{
  "hidden_size": 512,
  "n_experts": 64,
  "experts_per_token": 4,
  "balance_bias": true,
  "router_noise": 0.3,
  "init_std_router": 0.0394,
  "lr_router": 0.000994,
  "norm": "rmsnorm",
  "norm_eps": 1e-05,
  "batch_tokens": 131072,
  "max_seq_len": 1024,
  "train_tokens": 1266000000
}
Below are experts of layer 6 (counted from 0) of a mixture-of-experts language model. Rows are named gate (a neuron's input weights, with its number), up (a neuron's input weights, with its number), down (a neuron's output weights, with its number) and show model dimensions 256-383. Each number is 200 + 40 x the weight over its row's rms, rounded and kept within 0 to 999.
Before each expert's rows: "comes before" lists some tokens at least twice as common just after its tokens as in all text; "comes after" lists some tokens at least twice as common just before its tokens as in all text. This comes from a sample of Wikipedia text that the model never trained on. Tokens count by the router's weight.

# expert 17
comes before: "20", "19", "18", " ", "17", "15"
comes after: " ", " (", "|", " in", "–", "In"
gate0,245,164,238,238,198,241,257,208,200,306,144,122,223,253,212,205,194,183,150,253,211,199,281,175,172,186,176,240,266,219,282,193,252,179,214,253,252,152,224,209,204,120,140,178,268,249,229,245,129,164,181,263,268,190,224,175,157,166,210,193,246,225,254,178,145,242,204,135,167,225,247,170,140,147,139,207,153,196,196,267,193,201,250,171,193,236,187,172,159,217,133,192,172,140,272,176,180,166,175,183,190,104,191,235,212,205,163,198,112,262,269,223,194,224,161,173,241,226,199,214,228,193,268,161,168,208,201,233
up0,245,207,219,239,157,171,192,218,193,196,256,191,146,275,182,149,186,250,195,161,229,171,180,218,189,206,175,177,191,267,257,212,247,240,207,121,239,258,226,231,246,155,234,144,200,90,154,220,163,224,205,233,237,187,128,193,188,174,267,222,191,139,212,162,207,238,217,209,270,160,200,163,221,223,177,173,138,97,223,203,211,217,255,218,153,177,166,196,189,101,159,206,235,190,186,297,180,262,206,240,204,135,84,217,221,194,221,211,216,183,213,213,122,152,225,275,197,221,189,190,250,241,248,149,168,230,152,217
down0,247,208,232,254,221,156,188,195,243,172,254,167,202,224,208,216,179,159,208,172,196,232,138,157,221,142,216,152,204,151,249,169,145,187,191,119,245,166,265,210,236,173,221,234,204,184,200,199,205,188,181,141,152,300,181,189,235,230,234,232,193,78,227,175,184,195,171,183,270,190,115,203,173,243,326,190,208,151,233,166,240,242,154,174,145,199,263,150,208,205,205,272,160,207,212,272,205,213,179,235,135,303,222,164,172,150,254,146,185,152,216,266,168,266,209,210,137,141,142,189,205,210,223,147,171,201,160,198

# expert 58
comes before: " the", " The", " he", " He", " In", " It"
comes after: ",", ".", "20", ".\n\n", "==\n", "s"
gate0,272,221,173,214,202,249,176,188,160,190,302,227,200,218,211,210,169,204,228,193,174,159,227,222,250,151,183,174,225,150,189,183,236,214,196,247,145,189,205,260,191,225,190,162,225,281,225,148,283,178,191,211,190,169,213,164,222,189,162,212,171,184,170,223,203,139,193,230,204,225,146,145,227,269,204,288,226,226,214,90,269,235,180,203,183,198,222,147,177,185,194,233,222,196,220,224,213,203,188,217,134,199,189,234,148,223,127,217,174,192,227,218,204,179,256,187,160,179,282,185,221,241,254,211,199,231,260,207
up0,243,210,201,159,190,231,236,229,223,176,234,207,171,217,219,164,182,203,168,247,194,182,214,119,231,256,204,150,195,146,178,225,248,146,183,202,165,175,195,208,216,164,216,200,220,266,171,162,180,168,212,227,148,152,222,133,196,272,275,214,248,234,255,246,148,174,181,244,164,153,134,242,209,266,208,242,150,195,193,198,219,141,153,225,262,170,233,243,212,234,146,214,200,223,137,182,271,261,163,173,155,199,187,193,170,170,199,182,149,297,203,145,226,207,184,161,212,136,161,165,175,278,180,237,201,264,132,184
down0,227,206,242,231,213,120,174,219,186,181,185,207,253,205,144,189,233,203,218,206,147,234,199,231,218,162,229,219,247,237,199,237,140,224,209,201,273,177,136,172,245,231,274,158,95,199,246,239,223,237,197,225,200,195,180,180,185,163,263,206,242,182,178,172,183,193,158,252,222,147,202,201,159,169,308,178,186,258,176,244,195,132,153,197,196,214,134,255,209,143,236,192,192,167,165,201,151,262,159,208,144,167,237,167,249,222,163,258,132,237,245,205,149,232,128,196,161,213,168,224,227,222,262,194,303,258,182,237

# expert 56
comes before: " ", "1", "2", "0", "3", "4"
comes after: " |", ";", "0", "1", "2", " /"
gate0,140,206,239,146,185,166,187,225,196,237,271,145,215,210,165,164,181,208,167,226,218,191,192,241,285,238,129,194,230,104,263,226,202,222,181,187,180,173,181,196,141,187,284,196,155,195,206,202,179,195,241,218,168,182,167,241,219,200,238,257,165,222,187,209,192,216,247,214,174,221,244,221,155,207,232,208,156,225,261,169,147,217,205,255,200,144,212,276,213,240,222,181,198,155,167,205,118,119,238,245,184,176,191,296,155,181,216,168,198,184,194,199,303,231,220,158,230,263,231,255,240,187,176,265,192,216,203,197
up0,211,225,148,210,202,249,211,222,107,224,254,179,214,239,115,267,147,232,205,242,234,231,193,211,181,218,205,139,229,176,142,224,226,209,183,259,196,119,181,235,192,225,146,130,149,210,255,201,249,269,264,204,233,201,202,181,177,208,161,186,197,326,177,199,147,196,258,194,201,175,191,154,200,225,228,193,176,164,211,281,192,178,100,157,175,243,203,158,195,216,193,169,198,183,214,203,204,221,197,290,224,274,231,264,195,205,197,182,175,150,179,193,165,299,208,169,150,179,189,200,184,209,175,166,204,272,129,234
down0,156,160,260,228,161,175,237,154,154,117,245,191,142,244,135,126,220,227,208,201,170,189,141,174,169,196,220,185,225,133,258,213,160,272,85,228,278,209,206,173,258,255,242,210,118,182,150,256,178,258,246,238,208,232,244,208,184,287,187,124,231,167,185,239,195,236,176,196,174,232,266,155,220,216,166,246,217,239,211,190,205,163,202,214,240,225,236,244,183,184,214,228,334,150,246,166,192,158,201,278,196,151,221,196,140,248,157,199,149,272,224,243,278,133,200,191,150,161,163,277,192,197,153,197,255,221,135,178

# expert 35
comes before: ":", "-", ";", "|", " L", " by"
comes after: "-", "\n", ")\n", " |\n", ";", " •"
gate0,186,194,189,221,158,217,245,211,198,208,221,181,172,154,219,88,248,205,224,195,201,190,232,205,122,232,162,207,161,202,202,232,233,199,155,118,149,190,204,226,283,239,205,171,242,234,166,192,234,193,186,184,198,162,177,191,182,259,224,223,210,117,154,133,240,247,209,215,236,265,255,221,237,183,203,208,205,254,98,198,315,256,185,277,277,191,234,250,311,195,173,152,196,146,120,265,187,172,121,207,164,197,221,209,197,250,172,238,235,183,242,216,125,232,314,177,227,248,158,142,228,210,181,148,151,242,182,244
up0,221,227,180,264,252,219,215,162,182,212,191,161,202,213,118,180,242,273,208,176,180,159,203,158,177,193,198,159,223,201,187,221,197,201,178,192,203,159,251,236,233,197,196,139,233,206,184,196,160,268,249,149,217,150,225,143,201,146,212,209,202,281,183,225,233,117,198,225,176,221,209,190,188,262,289,289,193,205,184,195,196,170,233,189,181,192,192,205,235,161,178,233,166,190,173,198,261,245,246,270,213,155,194,244,128,226,219,174,304,174,298,201,215,193,166,215,257,228,147,192,126,131,169,234,280,174,193,248
down0,221,219,165,241,233,195,226,140,219,208,225,227,158,173,170,149,235,248,241,214,141,234,264,223,292,163,129,156,215,202,156,150,139,73,238,98,242,181,206,164,187,145,195,190,247,231,257,252,276,134,203,187,189,251,190,191,220,120,236,229,200,110,270,210,248,247,174,237,205,195,167,151,258,183,168,257,234,219,151,215,198,183,238,165,185,251,228,122,290,177,182,194,298,185,196,214,212,219,171,186,232,277,226,230,238,181,127,182,201,227,247,163,187,281,157,174,232,166,184,136,190,165,249,199,303,185,186,158

# expert 1
comes before: " |", " |\n", " ", "0", ";", "1"
comes after: " |", " ", "0", ";", "–", "1"
gate0,276,171,170,203,216,146,203,201,153,186,174,138,123,152,195,241,197,195,211,132,216,263,119,240,260,166,209,212,148,164,219,234,190,233,222,217,194,241,211,221,188,187,215,167,172,196,228,154,203,227,233,165,253,208,254,289,139,151,142,206,148,225,143,207,219,150,175,256,198,230,164,203,216,189,194,158,187,98,269,204,226,286,164,237,257,215,208,198,198,135,273,185,217,150,215,207,199,241,163,171,291,181,165,223,163,203,172,239,193,220,170,188,183,197,161,206,155,205,176,247,202,202,214,187,177,210,198,220
up0,208,169,202,259,218,141,239,149,139,181,232,229,139,248,171,132,211,187,243,184,138,298,214,137,167,265,123,253,185,96,178,214,218,159,133,278,248,165,185,253,170,245,217,273,199,199,189,247,252,224,165,243,222,186,230,299,199,219,247,246,253,253,207,202,222,207,164,115,147,188,200,218,172,219,148,213,251,189,146,306,135,175,160,239,225,137,196,257,191,153,205,236,185,260,211,188,156,198,256,214,186,168,229,197,197,195,165,163,293,173,185,127,216,226,222,215,167,202,176,225,249,216,150,238,204,168,170,183
down0,232,170,185,125,211,221,208,158,259,224,186,148,192,176,289,202,195,186,170,210,212,294,142,151,225,175,235,237,222,211,175,154,181,239,184,134,202,130,184,148,203,245,139,243,222,193,166,188,189,211,179,202,165,155,193,159,124,245,195,174,195,197,240,274,207,259,280,246,206,178,130,203,165,200,192,162,211,189,187,162,209,149,224,144,188,179,244,148,197,261,260,204,212,223,209,237,261,152,224,256,216,217,214,203,224,233,265,155,169,239,157,194,148,186,110,232,108,222,220,205,259,216,216,229,214,231,201,155

# expert 40
comes before: " of", ",", " in", ".", " to", " for"
comes after: " the", " a", " his", "20", "'s", " an"
gate0,165,227,227,275,155,196,259,212,204,237,192,154,230,163,195,160,289,143,255,216,173,199,164,195,238,161,113,183,261,190,243,187,207,189,239,219,169,163,213,217,191,150,171,220,254,148,220,166,261,124,201,211,235,192,256,258,181,277,198,172,200,60,152,199,242,232,154,211,287,211,250,203,175,236,236,160,269,188,152,138,214,245,188,199,94,175,247,242,188,238,169,182,172,213,241,218,150,200,219,206,218,161,169,181,144,138,161,202,227,242,135,201,209,190,188,208,126,161,188,158,191,219,210,247,171,218,227,195
up0,132,223,247,197,187,209,290,172,199,188,213,195,242,177,224,183,137,202,171,253,203,184,202,181,152,187,181,222,169,165,183,198,159,238,114,161,199,162,212,241,219,277,168,215,187,218,209,101,206,135,160,269,193,174,121,241,201,215,272,203,188,153,206,218,223,271,276,175,192,184,187,192,174,273,166,175,191,204,251,238,239,241,137,170,182,262,183,166,230,245,188,196,181,239,251,165,154,215,156,208,210,162,242,232,206,220,167,175,198,200,207,218,209,201,178,181,218,185,184,279,198,226,256,122,228,158,178,200
down0,278,175,192,141,206,198,191,106,183,233,238,213,206,227,192,179,237,210,158,187,224,192,154,208,192,234,227,187,189,200,135,226,100,197,146,219,219,258,184,254,221,217,138,179,207,278,238,255,186,229,220,263,146,231,251,242,139,212,184,157,181,183,228,225,237,122,166,202,247,231,247,146,164,134,214,243,247,225,210,185,169,202,187,246,216,188,223,176,247,218,291,217,161,209,192,128,228,223,192,222,260,180,209,251,213,230,355,180,243,153,193,215,135,193,325,226,237,146,160,153,192,162,210,215,241,254,222,253

# expert 19
comes before: "–", " (", " |", ")", ",", ":"
comes after: " ", "20", "19", "–", "6", "18"
gate0,169,232,156,313,198,219,245,258,140,206,262,162,180,208,229,189,248,235,261,222,153,197,199,256,192,223,199,195,231,190,190,222,146,167,155,225,201,220,197,254,202,163,207,190,158,189,212,207,180,235,166,193,223,238,153,194,176,221,242,182,158,165,187,282,226,179,151,181,173,168,197,236,226,176,205,218,212,202,170,193,201,242,269,193,218,145,183,223,200,163,186,271,174,191,280,195,195,135,172,281,211,273,163,191,106,212,170,176,182,125,230,138,129,184,122,245,199,193,208,203,200,159,199,200,209,180,164,179
up0,159,212,227,152,289,247,160,169,205,226,207,135,206,203,188,257,208,150,185,216,143,181,287,193,165,189,172,243,166,202,132,208,206,156,215,166,231,200,162,196,228,192,187,137,173,194,229,224,194,154,161,235,227,152,135,247,183,211,229,177,203,168,167,102,176,235,213,225,253,247,170,255,229,169,210,226,261,212,194,206,240,197,193,221,206,184,203,244,229,184,214,168,201,193,210,219,235,198,162,146,237,201,184,165,236,145,201,188,252,264,167,218,222,203,223,207,196,263,230,235,254,208,132,288,216,268,233,182
down0,271,244,165,172,233,196,244,218,261,197,248,203,133,143,165,207,210,168,166,202,239,245,234,128,173,210,251,179,130,240,174,203,259,221,219,176,182,135,254,170,160,175,253,248,184,166,148,179,210,110,197,156,201,112,233,159,223,195,232,281,224,200,190,201,208,224,282,220,191,207,169,173,177,168,123,236,239,162,192,270,205,193,247,170,210,174,258,232,213,98,219,205,154,166,132,239,159,203,211,210,269,199,157,315,241,218,154,281,169,225,245,176,121,169,197,248,227,183,258,196,122,99,243,183,163,184,239,178

# expert 3
comes before: ".", "0", "%", "1", "5", ","
comes after: " ", ".", " (", " $", "10", "%"
gate0,200,231,204,253,243,202,263,160,140,203,240,246,220,158,187,226,213,240,223,208,174,209,150,221,163,197,196,249,177,167,176,193,259,188,218,290,160,254,246,234,216,179,202,267,104,266,163,290,231,221,162,241,134,194,241,146,195,203,174,198,221,211,244,210,270,153,215,260,190,134,195,169,238,222,151,194,204,242,172,162,185,210,155,233,228,209,127,269,217,214,139,158,123,174,211,108,182,222,248,146,163,185,177,200,180,217,210,257,210,204,207,217,167,304,235,203,194,210,205,177,194,256,180,177,216,261,203,180
up0,181,141,183,221,220,187,238,215,136,175,187,238,252,192,129,189,221,105,222,158,180,294,270,155,156,203,205,158,133,194,202,148,198,104,160,292,210,284,190,182,244,166,222,190,207,226,190,174,160,208,251,234,170,213,182,233,192,195,243,214,201,213,235,202,264,219,199,173,241,211,262,245,174,164,205,167,185,230,200,176,235,140,204,269,121,263,187,199,187,191,172,216,272,200,90,296,208,253,165,143,258,210,153,221,174,165,159,158,162,148,187,234,193,191,283,207,129,208,203,212,197,195,181,177,232,123,106,210
down0,218,256,181,169,213,126,228,202,255,225,241,217,157,216,199,211,218,245,176,215,205,207,164,164,137,160,212,138,176,225,177,245,134,186,183,162,226,219,198,213,184,189,189,213,173,149,205,220,169,153,132,215,176,165,153,197,259,194,200,190,210,171,223,224,196,210,254,144,211,213,186,202,224,194,268,203,186,159,119,261,201,190,193,211,119,249,220,203,176,232,180,182,112,210,148,146,147,175,198,143,157,269,155,178,217,167,209,200,177,224,182,182,224,235,251,156,156,193,228,205,211,169,181,197,250,145,141,260

# expert 25
comes before: " ", ",", " September", " October", " May", " July"
comes after: " ", " on", "On", " in", " a", " with"
gate0,167,197,216,227,176,222,241,218,211,229,190,212,101,159,127,178,261,159,240,167,205,210,225,121,229,201,249,193,183,172,197,164,107,138,157,181,163,229,218,182,171,200,202,160,113,218,232,190,163,152,194,157,163,216,215,189,242,243,201,196,191,192,185,229,125,227,229,162,219,269,172,153,233,278,105,180,218,236,195,204,133,208,185,188,241,158,165,170,262,168,146,244,126,185,171,185,247,160,192,192,203,179,207,192,175,116,207,188,166,260,221,158,147,209,260,207,216,177,248,155,243,168,191,215,257,271,162,247
up0,148,245,249,204,200,239,173,142,72,269,194,160,182,221,217,162,284,138,184,168,179,165,163,185,202,220,172,200,158,228,243,199,231,238,190,226,166,155,131,232,238,241,289,235,259,206,152,204,207,200,218,238,215,187,92,241,165,140,160,224,145,123,226,207,165,259,200,178,227,149,199,231,241,216,143,198,189,225,169,145,209,249,207,179,216,168,219,192,149,205,225,237,262,121,254,185,199,195,257,224,202,196,183,261,207,187,216,201,207,242,154,232,273,96,114,244,181,183,216,205,195,174,169,145,179,181,275,108
down0,199,213,192,164,134,290,171,249,167,271,160,301,269,240,255,193,160,201,303,197,209,129,163,154,207,198,233,193,231,207,141,179,184,225,217,227,191,208,198,237,242,191,195,242,205,284,143,203,250,228,258,222,255,144,174,247,155,183,261,223,224,202,159,148,224,202,208,123,181,207,157,173,181,198,222,263,187,205,256,208,218,157,187,249,164,170,228,121,130,209,192,210,242,303,192,236,180,221,210,186,176,200,169,197,139,242,222,193,198,242,226,231,205,199,179,204,228,162,222,165,253,172,217,224,209,218,221,219

# expert 51
comes before: " The", " the", " In", " He", " It", "The"
comes after: ".", ".\n\n", ",", " In", " that", " but"
gate0,190,189,226,165,147,279,195,171,87,175,177,250,175,199,273,118,198,221,248,217,180,229,207,282,209,195,113,227,282,218,164,236,213,245,316,255,250,169,219,212,209,172,222,267,241,241,245,188,220,173,133,239,204,246,285,190,233,147,166,202,165,250,276,217,167,206,177,175,166,234,127,176,168,255,226,163,227,174,168,98,133,186,229,187,240,218,264,174,198,185,174,230,219,160,172,186,227,186,187,213,226,203,122,153,195,194,152,214,253,240,139,168,232,242,241,167,166,195,188,187,207,221,274,246,206,175,290,239
up0,165,209,242,222,146,189,219,228,213,207,138,179,144,314,180,213,232,255,168,195,195,226,235,263,170,212,176,204,256,274,231,184,181,183,163,233,158,199,91,175,155,215,169,283,116,175,281,200,270,195,157,232,227,155,119,151,256,207,118,234,230,50,157,168,251,171,187,201,190,188,176,171,248,218,170,215,232,212,225,186,178,170,223,217,265,152,193,129,186,201,212,153,245,216,127,214,220,227,151,187,266,269,225,203,166,236,214,247,82,235,260,263,226,224,164,222,242,177,232,172,226,140,188,146,186,232,210,203
down0,221,228,238,120,270,191,191,159,145,225,182,124,204,183,170,201,228,163,174,227,274,251,188,232,270,246,227,130,202,167,267,176,179,223,206,189,198,199,228,220,159,136,298,253,208,208,154,231,240,219,125,199,282,157,170,190,184,265,227,264,242,241,145,140,191,187,207,187,166,175,207,206,338,252,202,183,208,200,156,242,188,147,168,237,267,177,141,210,198,171,166,230,165,240,154,186,212,192,198,273,191,226,212,219,257,152,233,254,196,185,210,198,204,173,163,175,185,219,262,220,180,164,202,164,170,277,224,207

# expert 32
comes before: "|", " \"", "=", "==", "===", " The"
comes after: " |\n", ".\n\n", "\n", "\n\n", " |\n\n", "=="
gate0,238,242,207,244,185,174,202,257,196,167,191,210,290,170,236,146,146,190,192,195,246,193,192,231,215,146,226,134,290,204,285,189,119,218,177,225,130,191,233,202,205,158,197,165,189,167,234,206,235,175,130,207,179,209,202,152,188,253,206,186,187,256,187,166,168,207,165,204,208,184,173,202,167,212,175,145,191,231,163,201,187,230,200,258,213,171,203,159,159,200,214,175,203,178,145,229,195,181,131,214,213,224,203,248,127,174,204,169,226,232,198,208,224,241,188,192,229,235,154,230,253,199,167,226,223,173,178,117
up0,147,240,165,160,238,171,231,234,181,163,166,215,178,230,181,206,153,283,300,231,182,211,167,254,227,108,249,236,147,221,223,128,215,260,113,145,179,156,243,263,175,138,223,161,219,203,174,240,132,162,218,205,189,169,229,224,191,148,242,226,170,205,208,199,264,202,121,227,162,246,292,158,178,204,248,235,226,238,187,196,244,258,211,240,129,159,168,195,150,214,278,187,193,228,149,205,233,183,208,248,238,274,163,176,229,206,207,175,187,218,143,225,239,167,135,219,168,153,186,233,156,164,247,205,180,245,188,226
down0,142,205,224,181,225,225,232,187,303,192,196,219,239,242,227,218,222,194,144,283,167,181,206,211,238,193,272,246,122,179,172,201,189,191,139,231,151,208,195,187,226,198,175,186,232,279,180,214,144,172,253,216,197,165,191,140,248,256,234,206,155,193,173,150,222,199,222,198,237,215,170,248,200,261,230,173,205,229,170,219,255,130,183,193,160,251,191,158,201,263,242,152,201,182,135,173,245,186,172,225,207,124,193,266,151,210,201,175,160,275,165,196,141,242,184,272,139,194,208,257,209,259,172,215,171,223,167,191

# expert 14
comes before: "-", "|", "==", "The", "===", "In"
comes after: ".\n\n", "\n", " |\n", "==", "\n\n", "==\n"
gate0,241,243,161,251,176,192,144,203,236,270,267,164,205,229,171,144,244,259,280,220,202,197,191,203,215,227,198,100,291,270,175,200,200,188,220,229,262,187,138,159,137,208,240,202,299,237,217,215,200,201,192,236,195,187,219,249,204,150,242,108,239,254,138,250,234,226,222,181,233,167,179,167,173,193,205,188,195,170,130,194,202,151,209,196,235,206,256,188,208,267,156,256,176,178,169,266,224,179,213,200,199,162,124,134,169,180,238,236,224,163,159,268,237,173,201,278,254,137,186,168,196,146,213,192,243,199,184,164
up0,161,157,215,185,226,155,176,162,197,225,218,167,170,183,209,213,230,171,164,150,175,265,194,193,229,187,217,140,255,221,218,187,186,174,242,171,182,208,189,218,217,137,198,287,128,234,160,211,217,195,162,210,182,227,121,146,211,188,242,150,202,187,223,162,218,255,128,167,201,238,184,207,192,202,219,182,204,154,198,248,213,181,209,186,184,200,167,247,247,153,152,131,243,181,279,266,222,210,255,229,183,171,231,283,203,248,199,233,148,276,175,246,218,252,230,130,240,199,194,94,217,164,247,189,147,218,163,210
down0,194,228,221,290,227,229,201,180,187,196,265,148,257,166,170,210,211,168,248,113,186,212,278,135,221,196,159,200,301,141,195,224,202,192,193,191,259,223,135,200,263,222,146,143,232,235,246,178,248,204,166,183,145,87,180,216,224,236,195,231,182,252,276,218,214,230,228,168,262,243,166,274,236,183,219,211,154,194,153,264,258,156,227,226,187,197,184,168,215,178,157,181,196,213,180,243,227,175,165,149,241,175,221,188,160,184,263,163,176,146,253,215,209,211,221,224,160,207,206,279,191,57,226,222,195,198,236,255